From a checkpoint of a small mixture-of-experts model trained on Wikipedia: 20 layers, width 320.
Below are experts of layer 12 (counted from 0) of a mixture-of-experts language model. Rows are named router (the router's row for the expert), gate (a neuron's input weights, with its number), up (a neuron's input weights, with its number), down (a neuron's output weights, with its number) and show model dimensions 160-191. Each number is 500 + 50 x the weight over its row's rms, rounded and kept within 0 to 999. Numbers have three digits each.
Before each expert's rows: "raises" lists some tokens whose logits its average output raises strongly, later layers aside. This comes from a sample of Wikipedia text that the model never trained on.

# expert 7
raises: "am", "os", "ons", "id", "ire", "ir"
router:622518483515400518487489481516504412578476540510525507542465510404516438469495488514458451420503
gate0:474493488409502540458545446533493547520494508531462495474523629524533455411486461505509571477466
up0:526580535407532511442398414514523545557538462470516447505499542541532430515520494476484435505486
down0:439569436482464537516447550414478480539459471516451462483573560544473425470477490567506552564493
gate1:567488497486501484492575449521508497496512568476458437494534599500541532516579553432493526570543
up1:511569404545532517487466477409444430452560542589488586545529531461528511528425457502509455517522
down1:559557509562482575379525484415418523525569491539517591436498482504357468501430559486450552605500
gate2:453439521414512460433451500446572527478561548496393451552453548530500478506524564470550512537553
up2:453463409496435538552585429467543566512477549448413530520574549462409548512536476500471573526431
down2:441455506457465388452481476478566493391527535579525459450446544484526447553562472608532463512548
gate3:487487511547573509606469576546445614502556560511452446508594595450513516391468532577437520526626
up3:434517552437566456529555608491480526464458501491489443451501468504444627494483411530400471383593
down3:452519553548512482538515439562513507479459592481552473509465532435528445554459493462505558542460
gate4:504466500503441476473549501404463442543436441489491460495468515610470484444504520569510428488540
up4:476443508623476526505601525394486524525482481481542466507528408529431518443604586497525461521574
down4:431557476558557503537527438461521570495501441430510551468474472489510556470491432465495473471461
gate5:549453446519584537472471501566439433514519493523360517516464585515467570438541506472499558504452
up5:504429462457536487531520529554552480542483519496448535470546435518539517404470559483405486473443
down5:564522517505529490494559489505534492500522521472580563436527562411465527506563515527394477563552
gate6:521497493587374525428476488518577552550421443517482524494536530453452556464545475560539550472391
up6:499486491488429484485490470483563578514481453519523534504527429492582543543538454481459543578450
down6:491473522546498546484507547464547552406469563452410487476445594578380540494534406509608523514493
gate7:527491451526577467457405467599510515454481508542555558506515552516426519465471608536555485545531
up7:520486501532474512562548485480580484521557514492463512549536479512589531499521384508462556441437
down7:546531503496501521498510575534451419488408530506561464570507518503536547494462470500443540444541
gate8:525503550503393499535477519539483525490495488590464538458491541468593542435511487541491558508574
up8:405521521485518483475564436520507501453487523497487481550567471453517542558442392510485520461440
down8:454508536491481395491495481416507549508511504521449550517558504529478620639497501427462501619493
gate9:558413534472476468543543539488404600463536506572521534475497511510426365508483531520536478530518
up9:567507434490483426531513495548467449543505556489504601460617556623504505449547517459571607564439
down9:404513349550448383515487541464554567541529433432457501476556434553533478539527538480487461513519
gate10:452486475465507518493485500501485444447402466513561526469529611506509430526521514606526477453538
up10:501596611529427503529462556537572519473591509554520470576612473509497481438536515489545497544435
down10:480504601478470534544429488486461544428567542490487556473496535490559449528475512517553536498549
gate11:582492528587501466564540465529534479432481538498505509534530550490516468383539559479483502524516
up11:618437532418466436583475479487509486461446524464538562440468462503468467382504569445539412480535
down11:509452496476507404421502461510444533491461563556527486558491519526411615361501445463576469441514
gate12:538583495439492522406475536547444433514570571518484515511502508572474531475485503537519420516460
up12:635501455423488553491513479577435468515476461462458559494428558542498538495512404588442594486569
down12:481506610595524525409395470506498547471456471532581515547428475415525611533466490499508535474461
gate13:526518449401513568506388379569494516446506552457539469473515569569499427494449482425550592548513
up13:536414582539539452436440575489466422454482539476490509475525497505419508540570454520487509540459
down13:472595514561523455471439428469496414469402472456571472498474551371592536467480498504517451509574
gate14:574488607473420551590553415517400527480618559471580442457522511472531503480478556452462513509485
up14:518471666509481527567491489512531476491555520561576447531346506492505463484400431502453458518378
down14:504526563437442576473531596496557536487626460609481569497532536536483451462436577503500399513476
gate15:543627520446520508478547437471569537456568461591509411516524538531420409564572528494465474461453
up15:578611519528541524500583397477487498496501455447491496570613513499400446447542550462398441421530
down15:506518563527538512522544558469585469507503527468527520547471436434420405454443560465532572426514
gate16:443488584591567574490549475513416477519503417473488485517563525500533485431495487493449421475530
up16:553415515447515568471439489469436443493502510497509448486479490561474575537548554505433397458496
down16:571508451583516502443529450382523560447474503473514374478614490456495506442441533528512461529498
gate17:500460478476495438481480494463575414534522524547525593467493557539452445537527442405428554418464
up17:477529651501456543546536449560460501546488503557479504474529471469567499530480464483479534532489
down17:452539451513477436474418582582494517437578518492449594465477517523512424559550468474544453515502
gate18:571522534545494514447574575499458412475438467520485473506513459537447463432509575511561561476457
up18:508481502523496478511508494514564513478437525558512480432550464477504522484564429497412468527425
down18:489492481505479543575428476599432519498576497512391527522552471522492486527423537436495514459532
gate19:431530323498481576460474518589477503547416524518474591419422552521583459521529550464429575529474
up19:505452457530412524524439490504488494452525569596598465476522467505555449473588394486484564483457
down19:527483437515545553459469524510449472540559451489466493542540485534441490490475508503450486471539
gate20:410586493472479477546463497415569512480516520524432465510602540485492488522576462519548391564489
up20:517596430573529510495404488346551479521486515404583521468528453462565552470575490571568381537493
down20:489486497443524491538522362467481492446502454493491537482496449594510574526535468513584440565523
gate21:495541519641437519539542494453485515474518492349467485469547530510424463424461490402449531496543
up21:518477554488487507505445450374467508426442563510438419556524380499473526586558518495527428540583
down21:524501448477529544568531502496397510578481428456425570511490560506562495455390557484503585549526
gate22:482449553546456483496436503470511452497510518482546447489505489461488406519471482510494502466460
up22:544400473414582349491457518493444561506487513502550468477520452439465457452549424455543411459590
down22:530437456499482452494498415530445512521492510506452334607499529507487443498557450409536434435510
gate23:517473542580436483446509508455573461488494433506476513461481613469505555540525519458551514565488
up23:451571484495492594544519536548467488451437591437555449486520537541537580518541605498581564476439
down23:325584473610492409476586428453499458562546549404475413535538488504500454523480537562492494491613
gate24:519554486477485416514432468527525516531470446541536405565431465509530555544451479464534484463581
up24:522491505479448554459469495580473515453522490469488456632548519570571622590557566561477464502467
down24:457450528469521535471501416576530499597543506549511516434522578556476514480583488429508595538442
gate25:487527376449455542443463513489504437519540483437435416498534484513635493505524419458415577590475
up25:501569469532483524512528447536496485549529413468544478425397565503465578576459390524427556538421
down25:511426460546462498384478411513490521483536500482518487472516505474552438602501581464484506463554
gate26:536530517468492501584591461477585550517516482567402551463443441426488538616541530491419503549457
up26:412441463481495510414493501550432584544497604504535490471497481530550456505552508583592438441500
down26:432575440495484513443418449534378440477512444477457490525470539525536507551497453549495577523536
gate27:526499451542516455499496435513436433537466397540429477567550478484493435473502483480514586505502
up27:548551544513469566548566461570459559528449536426479458490461355471576557360492511516533539424468
down27:538447544390510472503593416434468509506413467465535605483529487560503512572439582440559500441512
gate28:484501573574527558442486539509459439479489515477529521548482476512523427509523495373474507483489
up28:502500393481503464407524469550524497502436395455595523451431517469525499572479558442409552467420
down28:528537511486510485468484473528511595557574501538520406596550492514482500549518580562379491515415
gate29:537520554441434582624452549373470450503462495498543528469554547492481417526480466490581525537464
up29:511494491513435514381614542420491454534470493521395476506508504571505507501498507545551398499410
down29:512480568423480587461541643435491547485505445479498425487464480464541407466550438611496514470536
gate30:455550486451492494528588547556456502536549504517520538467488551513491515468526432542455489608470
up30:389473516456419518548588508480456458473466497458488517541541625567508482387494503545406482530474
down30:520432528494524528525532520481473513527498501544513397325525572403470436479439483519576530475523
gate31:519450438395387579581486480448531502538528475569539497501524566508518508400513471482516537474461
up31:584463552500558513494467504524477473484554429422460442517567533461461461415557537574419499491480
down31:509511500507335508494581439437485540490514426477469464481478494556589457484430513513532530485442
gate32:598594455493451606523520417481502451567496556490532487547427501542474572410606453594554529504492
up32:492539533486473543522540571514488509475546502432513462470479471466436555573584512456498479388477
down32:483506438613502545528516551439547462511586485526419472549426466431468480566516569530450601532543
gate33:524520517526529556465494504563449551462418506471515522435534555540538581523520520532398542474464
up33:529562498561560545534547522495522355410447503509554437472523430579546557514490443528452607474527
down33:449496489439532687529549611510428582511465534555578510553426518543480520456497522502520508551571
gate34:490484444557562545532518507552461509469500560524448517487521508612509539513565514572417449423487
up34:488513470484431522486458518619490546513506597524418455414488584573518536522571509489524503462412
down34:475482551471507591539572528566512498502489481457475503476461507528493478523593544536498527550577
gate35:406411444529443538556437511490460440627368364511457522520452527474533537527510625518439458445465
up35:474482561530569473554391423473508527484541443535506498480610477525480427531475469479483558578512
down35:569523521557562419498496436501596531452551561467541585614486480429477572450511476486466413505454
gate36:484569482532497508509506442554500533488519414525463558518428503584477435483458488520404541455565
up36:477530408451429543581481598461428528551503545391586543582520455499548587552517432555422613476539
down36:516527522433510532549454534526531553563482366482543542495577509495488404483463525523550442583554
gate37:530518507467476586506457550481585548534405433455541527489497475482535465482513509488525464532559
up37:425486473543475473535419511581463450528570467481483558438494576535435533496534499482461549505426
down37:535492454466522570599550418472441547478452489541518603449527545500500487493611566468460452491559
gate38:522522474544447625521507570550498494483530613469383474529551553560475479497531544397519458628516
up38:443532474570422506485509468512535502548481489499484517554432478533460577484423430592481549430485
down38:441499430597553456397503472556452457518486502499423428516532508441429495498420462476461461496555
gate39:553445545518539448513528534501503531581471551470455500556491548536565509512560465503516387515453
up39:505500521476555483548540512529517539466571567564473509577582487493508499464570498451568354510475
down39:532536572502510487548488603484480522411509523463491536385438406472561454551465545507449451470408

# expert 5
raises: "2", "3", "16", "4", "1", "8"
router:455515478441551557524486429490530512460461501530492481564570437537495480521493523479524439478487
gate0:354403540544491510502495475600471513420494524467508427532459425574441496521412422505326567549533
up0:507591497519576522354477490495491552514462517445555541424423465502525454523410467467543489485533
down0:515469612429486478536495441479479552459508542467565505499440458515458508469490527485513522436536
gate1:470502457489447452542491484420473427492552491514459521532591504478454524495496472480522492461447
up1:591491525499435571588490436487518565479498467422583527526522456448498465526504471484503539493466
down1:528518529476509475450533508591440542522436493520476547441550528479520576445490326523473572432485
gate2:469562466464535545504511433490481422536525528478537487554524418446544462583463585350470493544537
up2:523635539439557474519481563516531477584515566484504427477597467433510460517470490509557495492464
down2:415421483468490560569511464495482514460610440452520562466443594477506464519452549538532404546494
gate3:455466547551486497557552501451460565524441507416458485478639512457515474499506533459493485555430
up3:502494431478454486501395504534484503533519489460475558482435495536491513473461432524485442407535
down3:460507578422454421498495450467470501456477521486523459535508445451512505491496499484500577515572
gate4:428474538452473424598525525536545497482506499510575533436590500525472510514514557469529509475441
up4:446512425466605474502521601519475491511521481461578542415479545474466459506373413586510504523502
down4:445505516440452454460455458574387490544573492420540429496511488505511470518495486542614407476495
gate5:557547440507528456519410464476549454464519459571491438499477521463512445559413540532493563536443
up5:441468470477502447506547537457495435494502555512558484547531455513516500432556512501544509510517
down5:527445568476502475531539527466550427474508545453621556560445496422504431549509572505513462532524
gate6:428453567487507440574561545511555566548516509533481509468419526538493624456478422449596496389487
up6:437475438524464520499436507557469564509592466497451396547448409529417528415545488509527506414504
down6:397507478504506551534464596522446500476565501418589517562491534540521610534419424477518535491547
gate7:480546491469569512490510581452617430534429565529460509534531435546599572617505469570511464450512
up7:494496474466451569554519559524558488434585449508535488493429444453576480545536448440459519533519
down7:516565478487381452543482549490563427429463462475500380478478492577548555590500472482388554481486
gate8:446515513559374413445536527549452474449474476467429579423528469539534474486425579530504548454473
up8:563520511442557551553510524513533513501477533478548413510480447472446516513600347488467468524524
down8:433470494541558577483530511435471528552491349497394520525549483471543534434491595452476509489529
gate9:508459325482424509552500476433584536496468421473534551486500518572460482527518503466580404502597
up9:519514535568591554555550534499450534492517617519576428490486514514489481391622544610468507528473
down9:547488540551500485409451481547497438543487467528478389508495527544435542510494497562425511517488
gate10:517560507485573504530436533511426413579564520543475442523470504487536531419528386484596469493516
up10:482491505451535510519528510574536530521537610527528457443488433384511499490559477530514484485516
down10:469441381597477509430534500551546522524601466529552634541478520502476514507450537464551582488473
gate11:556531476487495519465475420480462529561500551548518486526493490558457470458512573594411500561526
up11:473513414522541452542515572478468477579531499503525520583513579504503482447481480436609542438481
down11:502426467457478529406498513543587542578567457467528459484478530616473484509462464527548578553454
gate12:392441473517603513436518480514498575549481480401484558538493448484502631526484553561426497528546
up12:523388557535470579517467433491494569503415564503515487531454523461487539456521511646573550487472
down12:519462468488458526482546506585480536564546544521521502472499505481496578523484437561463418439450
gate13:534536462478496482397475436473553521445583516489513482498509455576566528522522517516475461492534
up13:454472552496466526389541487502526527509593451477560593432579485507474563440543527493535482444580
down13:586572474478555589447451583561627504475480519484559465485450486561450466472515482518511473489479
gate14:546544429544416528583538489500460523523487471513460607569456528562434430504530459488452515477539
up14:585475534497507502511507472554458449502493444495402625613462463450484425480632540416498565429570
down14:443492449449532445512507506529475499505449487575415462412548537509577466467523498480524507522616
gate15:422504496520561491448499445448544451464490472510484557571512482570599437520556520514568469581503
up15:473392472494523476535526517477483476452438493452432517599539441545638480439471589467547443535449
down15:507490550500504529540424552551490552490486468520502462383487550561500490489487567522524464407480
gate16:542478568543430502458501425533418559487632494606436465520457488533527530462525479572534442500442
up16:397478441512482525577539525548406577458457569520512467404495551461513493458499456558457564421547
down16:494481535437462390426475431494518508528517532575541408431374549502480484582416541607431537449457
gate17:476537538421406550425464513440480533397452446470382475517593530528510498502452546395546519432500
up17:468434578515530483510542487552484457578515564558558452532435474455512523484522490507487463579550
down17:445519508488487454495498569629390479471603509411461461520524456512582542519530462492500510511496
gate18:472492535508511561501449470437470617426508460528536550511412478581434503448479650558398374545556
up18:476447482528465464620493539441528506546465523443529397430527529507479484472535478441473450482479
down18:572514477502432442456472526536440523472497579535579484454542611471455492436547509467530460475453
gate19:402540422588448554514632456458491534499598468482478513502520426388520472500492591481467569524534
up19:491489468558478478485543404437466605499544494491397490451504432442390588445482436476404487422513
down19:340394503473478495522454487548472460474455526582543548476534389475457478600495514531383415463540
gate20:539512479521420438471537460535403541437480518497493492441477430481498588503555503506597464456516
up20:465554543503492509513505485528508488566524529541488497515530491511512616487603549497502438473521
down20:546433459553546418494371459492498501461513435530518520437549424561454484490486562487502487515505
gate21:485526558462488492500473435460468488428495487564561518581511548508551510623492542514507437630512
up21:543446556546624535577489507521467564468503511554468545509527449559591420507449564507479426497430
down21:496536496456423497449465507605527471490578538558504421504480472556421487480500550517491455522481
gate22:517613493460564479424526530517503465502466584577400540483500482514525477588479494519558462527460
up22:520482564536480509536523471537470536582436460483446431549409487517571490561441460547612513522527
down22:471460431437535523526485484538584493456467511503530533431546461550449526500566493489500479505485
gate23:560498587549476542555471461528497498442424429498409486423499493559581466543567503485508526503423
up23:496519451583542510449478525498415432462538547382555416508534491462482484493436580475372434524514
down23:502514419479426498557525498538537532462512491433462583577523487410489553503486486400489524476474
gate24:475478521520483412461452463594519553478449453419554487470500606539524461473476453492501533541495
up24:449470541518503434574501580573522483410496466465562480464499579450484433490424504425497487570533
down24:561439520424409438504509498468387419547552521576463509528475514485572509585512530491522492493504
gate25:491499509547392574571428471516426426461554445463459477432540381544562451570589509495507437520558
up25:456504419478535494431482609376538433455598472433556427472521537515446499494424555423525496482428
down25:539493655523513474466429530450549507432434574568484370472470493654497436478398503549541579508496
gate26:522536523499503486513459512470544447544479500443535566471536503464484533562505423624475538457524
up26:540532429561494483535391562438539500450456484498450481559473465435529513490489486611492512479520
down26:540464563500526483487546519482462476474498477386528594547469547437422460609508561564596523478513
gate27:480459533465393517554487602600480514446564553486507532470478547446542445504526425540588481567435
up27:536533439561529541361489511423531473520487483498468428550564467562531519513392535466475552542539
down27:527479563474414485469518517592440517486442525535619512626504533533474526487439461541445475461479
gate28:492495574522486588585519589519473529546466521584491494471523469505582433522516484472454418472466
up28:540360477457445459473551441499458479463537509374509478514517467443491510485585529580594615563503
down28:455444522511469504487494496489482534518510500520538482567512450525492519508599551516439504504514
gate29:368577556529504538510463494499527477552535511474532532456420432443583432435483508523490489491510
up29:451524590459535596523512526501484533569498540452473592486506477488355510496503466530481513522578
down29:449507567512549437477555574486543530484465463502463453598502525535482476546547495488528474405578
gate30:483433426457573476478460423573528532573491411525463564558466438553503421363465419489505513450565
up30:510465480515561430518547496504505513540465524469485495531553538447529429470490450460538545588494
down30:416506491546472383463489453387471541471536551516435519599504467501509512470385514446547516461498
gate31:487547485485484488519555446456506497510485468386468431510467538451489533461446444455403530520522
up31:473522581502468500460506553579493568461544526538573449536516499538455525525564508486532477500665
down31:466597421466491586500536517468488523474487387468469531453508528540597482487547506493538449461529
gate32:486476398536536517459512564377551514525475530504426477539481500491529532488466464462457450469521
up32:416553415431498527517567553523450452544433552483516469490588405420415448544582573448487438468616
down32:521478577540562503499578470535615514428473554405455475572543442478487485446560436546418483437429
gate33:498454497512585562480511551496572458457453440473491479505565558578506430617543542570461543547466
up33:572528501419526418613460588521554608456428478551436446467444494524486474506463549532495426470427
down33:469585455586496482519412451450593412458517501497477424580484468537443484565489542420506564578545
gate34:592499462510613466469508522419504448540479420537481490471500491582495463445434426527474449474500
up34:458438495469455459516488467714525413520540532472421550572548503559467572481438422520541434597488
down34:404579597453451449477546483445401542432493505523444528366558456456516501501412493541532545535485
gate35:541480474505510545496537518467502495577645603445555522564473517496517508592459500467574465549510
up35:530427460450536482501483502483554496484577426482559537578484471575551511498465577575460409555539
down35:431505416453585549549529541493442543528516521540424479554549466513397500543542468471466459504562
gate36:425466500447470577526432432516522425439547471516500557469564540563558605452418562522498484472544
up36:541487529411400445395547611483520506489372554490507506543492443348446517460510442486511449471439
down36:608526477467595557460442537522554507527488463578487550443462538493561571508568462480529494468488
gate37:509461511459496492444500503393491478487477449502495427528500452519502526605557501432547498405533
up37:443514509526489538521441494489551579499480531601502545518496419489488428622471468567522587551462
down37:583461491444482505492521539520544541511488427578437503567557487580489453531568512515525507479516
gate38:567538526561542442463478476567491534463472520425491477552502529556483481450481363483570483478464
up38:541552559496459497477570461489486490413532481560536497483484524599458529457449411495514433468520
down38:569464490436446446525468468421458428455540532578478470440491484591518507534578459466498418457414
gate39:443402490421452441532501518553537479507551511501553550563465460565535429499461559464481505560617
up39:443542589416542427515427497561492414416579572473576441406546466630523471536512427424546484513483
down39:488528490525457640531408585535565483456534437500529409493555521482468447541417445569561553441570

# expert 1
raises: "b", "r", "ah", "ig", "d", "and"
router:502430471471428459522466513497584493427487481498487580375433463522635443530457578523495475513409
gate0:500476441536536409505523455586432478529534458480484481539560482584552563528529434520462539428463
up0:466484437489517494510513504501418511488496521566455516519451480568453515487528455508481529531568
down0:413429368463507489501474518558556519530490413521489463499526537456615484534570535445547484458488
gate1:526513563546472571471454530512545435474526412517473457597429590539521421528532521438444415600495
up1:469503496447519554440562534532467485558470481419574413510451530500512591485460430495498526494541
down1:446560416449532616538530561563536580641551519411502496558516448467435537505493489404616458526414
gate2:547567469544507497555491531496450447562464556445442492407541534568463453508504588490527513595461
up2:477515528469411449516542535528517341491413538432426458476464481531454540517534598539540568503485
down2:500509489589524485508445542511527515540480523518582414533529565538464484476523506433470545502565
gate3:489522527456538585464500508502457450430498502527469426527539496554511512573526481465536507463544
up3:498464504493455580514513550524559375445459490453469486427527488462469419559431625494491453507489
down3:566470532458481504542422586536505577488541521413459533424529559513491494549504497485581440473431
gate4:525471523451504464526446462562474448526472459545544472497412494488512590596503443488619436513535
up4:527613469491417480448500488421515481472495465480503429440532511544465610527493515494441568520455
down4:529413472600518419444500527480516445508433479528530457517495536548434472489477460488506578584428
gate5:515450401483556493495498535505627470549465394459434567452583479537542491531512493577486477481608
up5:442573437479496554438431513494425548463540514506511434543460501516439443410425535391522520549474
down5:514469506574571537567510513459492511526408557513470544561517464469467438469518589578524543468505
gate6:436462521453536483542519587527534516523465482520561465490565594568508586539592526470472538602523
up6:530551460524547470454490514635505461433519554492501485439488542477458568520485478530471500518446
down6:446416570471454543554471489509571479514531458530474512513471557530465420484442480554550443577510
gate7:658511494467460462455500470498454435479551423467514538493491526523476639559475519602527520453577
up7:569513478506497541475564407490501430514528446523461501578517443448590492533421504469473478657535
down7:530473493617553440526524498432572484437455458469474574495490520446452311533446526464511511523537
gate8:484578526431471537499433521489397521469448504604503505452488613531538424500507420537494440557495
up8:531519457595512495510407524567420472588551571446560585569527483476514594501472480465513423554445
down8:564556525498458514584537516516428479463506521468507535500400549554517455506521509450393499550567
gate9:500528492447511487520504536549457410370463492575451551417534437596463625511408552487470514481563
up9:543534424470457504463494508498434462550557494461479540427528549611462472410438513437491519482428
down9:598490504486560477453533537436569569525484444487515505583577567482457469560499409481451462507522
gate10:532494453525484457558395462514449549470539481569543549533547552538563527570614407520448460511588
up10:470547419499588569445491507542497527531517554501466455496497530629520441593529591570523486617463
down10:546466561612417477474419432463533504469595475483493399554524441480466484547473547490449542511533
gate11:384532529456545504439522508527394530539403440454535582497540491536457524497515534374514533542481
up11:476477503507517498484516512614542492513556503517512553509475508482563575507534314519601410552357
down11:516567499567482482601549499509544461490451518479461512481542403534500537557532443524530472532556
gate12:411495515455511499492405506492484535573566489427420474551505436532524467485472497484484386448526
up12:550530488495513501480513567479493464474546476432488457511461569483433528515509547373510429485586
down12:407561512522504472437523462487508506523541573433450484427502521420455407520458581514535534479526
gate13:515443474403390507542389516526504444424508493495584552522549421525513472510451593554375497503518
up13:493432508577479429562457524551456436473546533458411508499533487446497444525446600511508510606522
down13:498461569487527449448409521418426636470529460525458542484453451482529483524497430387495544483454
gate14:576522462533517458579509506582433512579522490553461599461456482454555531481528427588512610524437
up14:613483542485539556455574556448519503472538489445614474510512466486532467466514479452566529499527
down14:567516498589460505451466512518599506536353524510457533481599428571474476530493440494501532538397
gate15:500537586489538484432418487494447450487425497521414596545437578537589464564492481497432497472518
up15:491470521469449472488506590563443486486474436499526546551408600482555587468481514478513578522550
down15:403348352496447525430581508485511549481561548524502449447525485414516559492571517520558475497473
gate16:509497550434449496471581492429539535551587466453575559513412525580398534554516517395471542526434
up16:561533511586427535479495531529574480488533450477615460500464510444531485609526516445505564448451
down16:460447477463510585395549428489495595562458510402499478547519537467416595494493531470526466427483
gate17:523582481570451477581414476513532482530494450519443483484550494576477538536555473516470474518456
up17:467456460551514524550612527507503479438468570488539456552519439517466518538591508630539517462525
down17:425535482524507586545500438509476498601508563543457412542522582472545535431514504442408436533513
gate18:515450566472422480541485542458567484453544443472492485481502518538523576485490543493436465507453
up18:484536507506473468549567500481511471513504535516533526456484532459478498427492556432508514545420
down18:476481451586509513557410522492511434591529562502587487593511495455483585558519438556444469533545
gate19:418480474494505455551453510457457547449554455476540536394539476441584495472540558537579454558564
up19:540487511490511476514521501485531497509513520470389474472522636512460427529518570509468496464500
down19:439482523481546468495478475538517426492391505462489431543494472511472540513581501496478563559577
gate20:511513503473552493554473571539502427512511554442460492468415508461537570508469482476540518477474
up20:507549487459456533480572487494431557523563503502520552452483470466475479489506458574518492569475
down20:534486404514542505499535526496456511558487455549452526481550487497401542533460447482575523519591
gate21:489557582439461500473464546461482411504486473571457539481455508486583570496495462519511475501509
up21:531451458458533341506509505516527473450397497428403489462496494526507466465501552486442555464470
down21:575460515389403540517526420572447483468462508472519449470469514466556482469442549509446510497459
gate22:503544574528602531550510563429495486433531570519400473534444477560485452527566499507412417455484
up22:488526483488517511607542609538511515526539448434495506561519471494511496537492442490504580495514
down22:494575577470581529572593515536499414453547505482530461488519551464484538488518559570427513475423
gate23:602532512476573556442498454467495495545468458577505501556552527451531476479554524362515502493524
up23:381453490446463405503511520517511546476526542410409515464480501505513509405562559591540488577407
down23:462575533440494517467512468442538576438580400525541501464531392459501465480437513606516488537538
gate24:559522511474562504504577486427505522471480572594507544537599465456477569591593535518482569368447
up24:492452447495504483519463414480534527534542495416443411423461514512516470463485459590432462533484
down24:449456502568501485533473449524524522474400452484501399543572603453546479507381450448483546475424
gate25:611531424430490432459595406495538488523391413552530485485501514553462476477481528451515512505602
up25:547562510531480441492552444465502497507370439522558519552431492514461514542585437455504433502509
down25:460463508429493417477582457447525437571440505553448497597551536452551529495495519572561491551484
gate26:418440486450454427515475571435488451586514441508406512452553529471573559517453527584483474461582
up26:561494399502448503496548449566518454629494498623558453528524411505498490559502529546512578553430
down26:498360453570492558467548413496578424509500539487516535503544530526535506549497509643500453437458
gate27:515484442584529543470479539422494445434440460522585550443461502580433405469552543451455431431444
up27:551405525579488527504601486425479504491567529475591452543450522572548443538425571501490455434524
down27:567490497476476452413505550543482489476449473620462513586510471575555453497470553422461451504519
gate28:541453519448376499517603498427596468534517444571455484563505476580543512404492541474458539623394
up28:630486544550532445489470525404558522583436464423489501504455606460532528614438527578545471530422
down28:502532527479589503422518481434512530538574426526542455531496441587538403613507511529548446529472
gate29:533507556395593452546498462637525529489563417488513543465420491454604505483578451460449384548505
up29:501488521438519502490523565461578460509439546501499576491417425533555500497536480434490521515512
down29:540430521523483610602493506582502561498526515517474456474442547470591474499505508473493557572496
gate30:442534522516522507598510516406483540478415469596420511489439466502492457487590540564416457467489
up30:473515535469451564605484511432534507455524487546418550479434487541561531541528445547488449426494
down30:470510566497425536408368530429545432548587512392461441550477404455455468410411426584444539477491
gate31:548563532547496443537525544468448495561459548516463459483499519547576442538625525490575461478542
up31:495592395551508510507513524486484508598388500497489540453558425643487575591549532502513477549543
down31:497427492484534496550467449542434491591503488472474582440524423470534525540402470444485546500630
gate32:584640490489366491529508595463512492457518559509554491483433556415515511456519539446470456551527
up32:496479502578485481546534504493491447514519442492464496520542526453573485437425432501479406513456
down32:459572528516427510439505510455411479509500432492504499517513464570501664424456469464465459493427
gate33:521577479573460468471615532492386435465488461464503521438565512552597568498537470414547461611441
up33:451474445494480495597492511551434442458344567558507513497496504499419572473481496466499476498530
down33:437491535523465542541450564538620492467439482505471452578481502440621623452455591517583585485529
gate34:502509526433442455574563519429503481477466457405448536541503550550491487521470526480487491472560
up34:473444517450528575534418560469500535594565485514494544519498469495533591557397483524593544518492
down34:520524423532514562467570448467544400448464506427496444570550486517522484506550548603524470596549
gate35:528521460451484498405547495534543596411466422513527480458558584539565531444565431505557493416554
up35:495437498542442404503461570597568598397498473552419525452520521560524532467430445539522497417432
down35:479484428481483577492409470409481525519560467436489479530495515483527495399467429584515563473524
gate36:488520542548512563429570513536528465583414455509525616537463474507495472493436517448492396520439
up36:464500584436563409486521426395474565517506473427559521565403479457590541428495460449628583555559
down36:553429461586465487468531542492467584473448477492545517617484407504518480428532505534484568511464
gate37:499629513500467458514449515427522444498546465478484516553539513617545485471519511434500513530494
up37:511556475514529508454582495547560430543538538452459500414558571486451433439514531582488396515483
down37:461500537550557490469548578497552562528554482570486519552542541447492606521510531486562523452505
gate38:503468465488541506454522569487491486492550469489538604484587398539497440521542531611551613523478
up38:598483555527508551517610510555441459478433441537505465493499344520476445489462509531515533538473
down38:532375622533504533535441541610610580501524520562455462504562531513535487551518571604473535464515
gate39:462510525561495509587489485495446564542471528527502496513524463498396476563522494456564499379394
up39:491453456458477457617475584364574518509535529476414395440487450528515467472499441492501611429491
down39:430495497547499499544581595524528525506461510499404484497525425477455526420584426470490479464393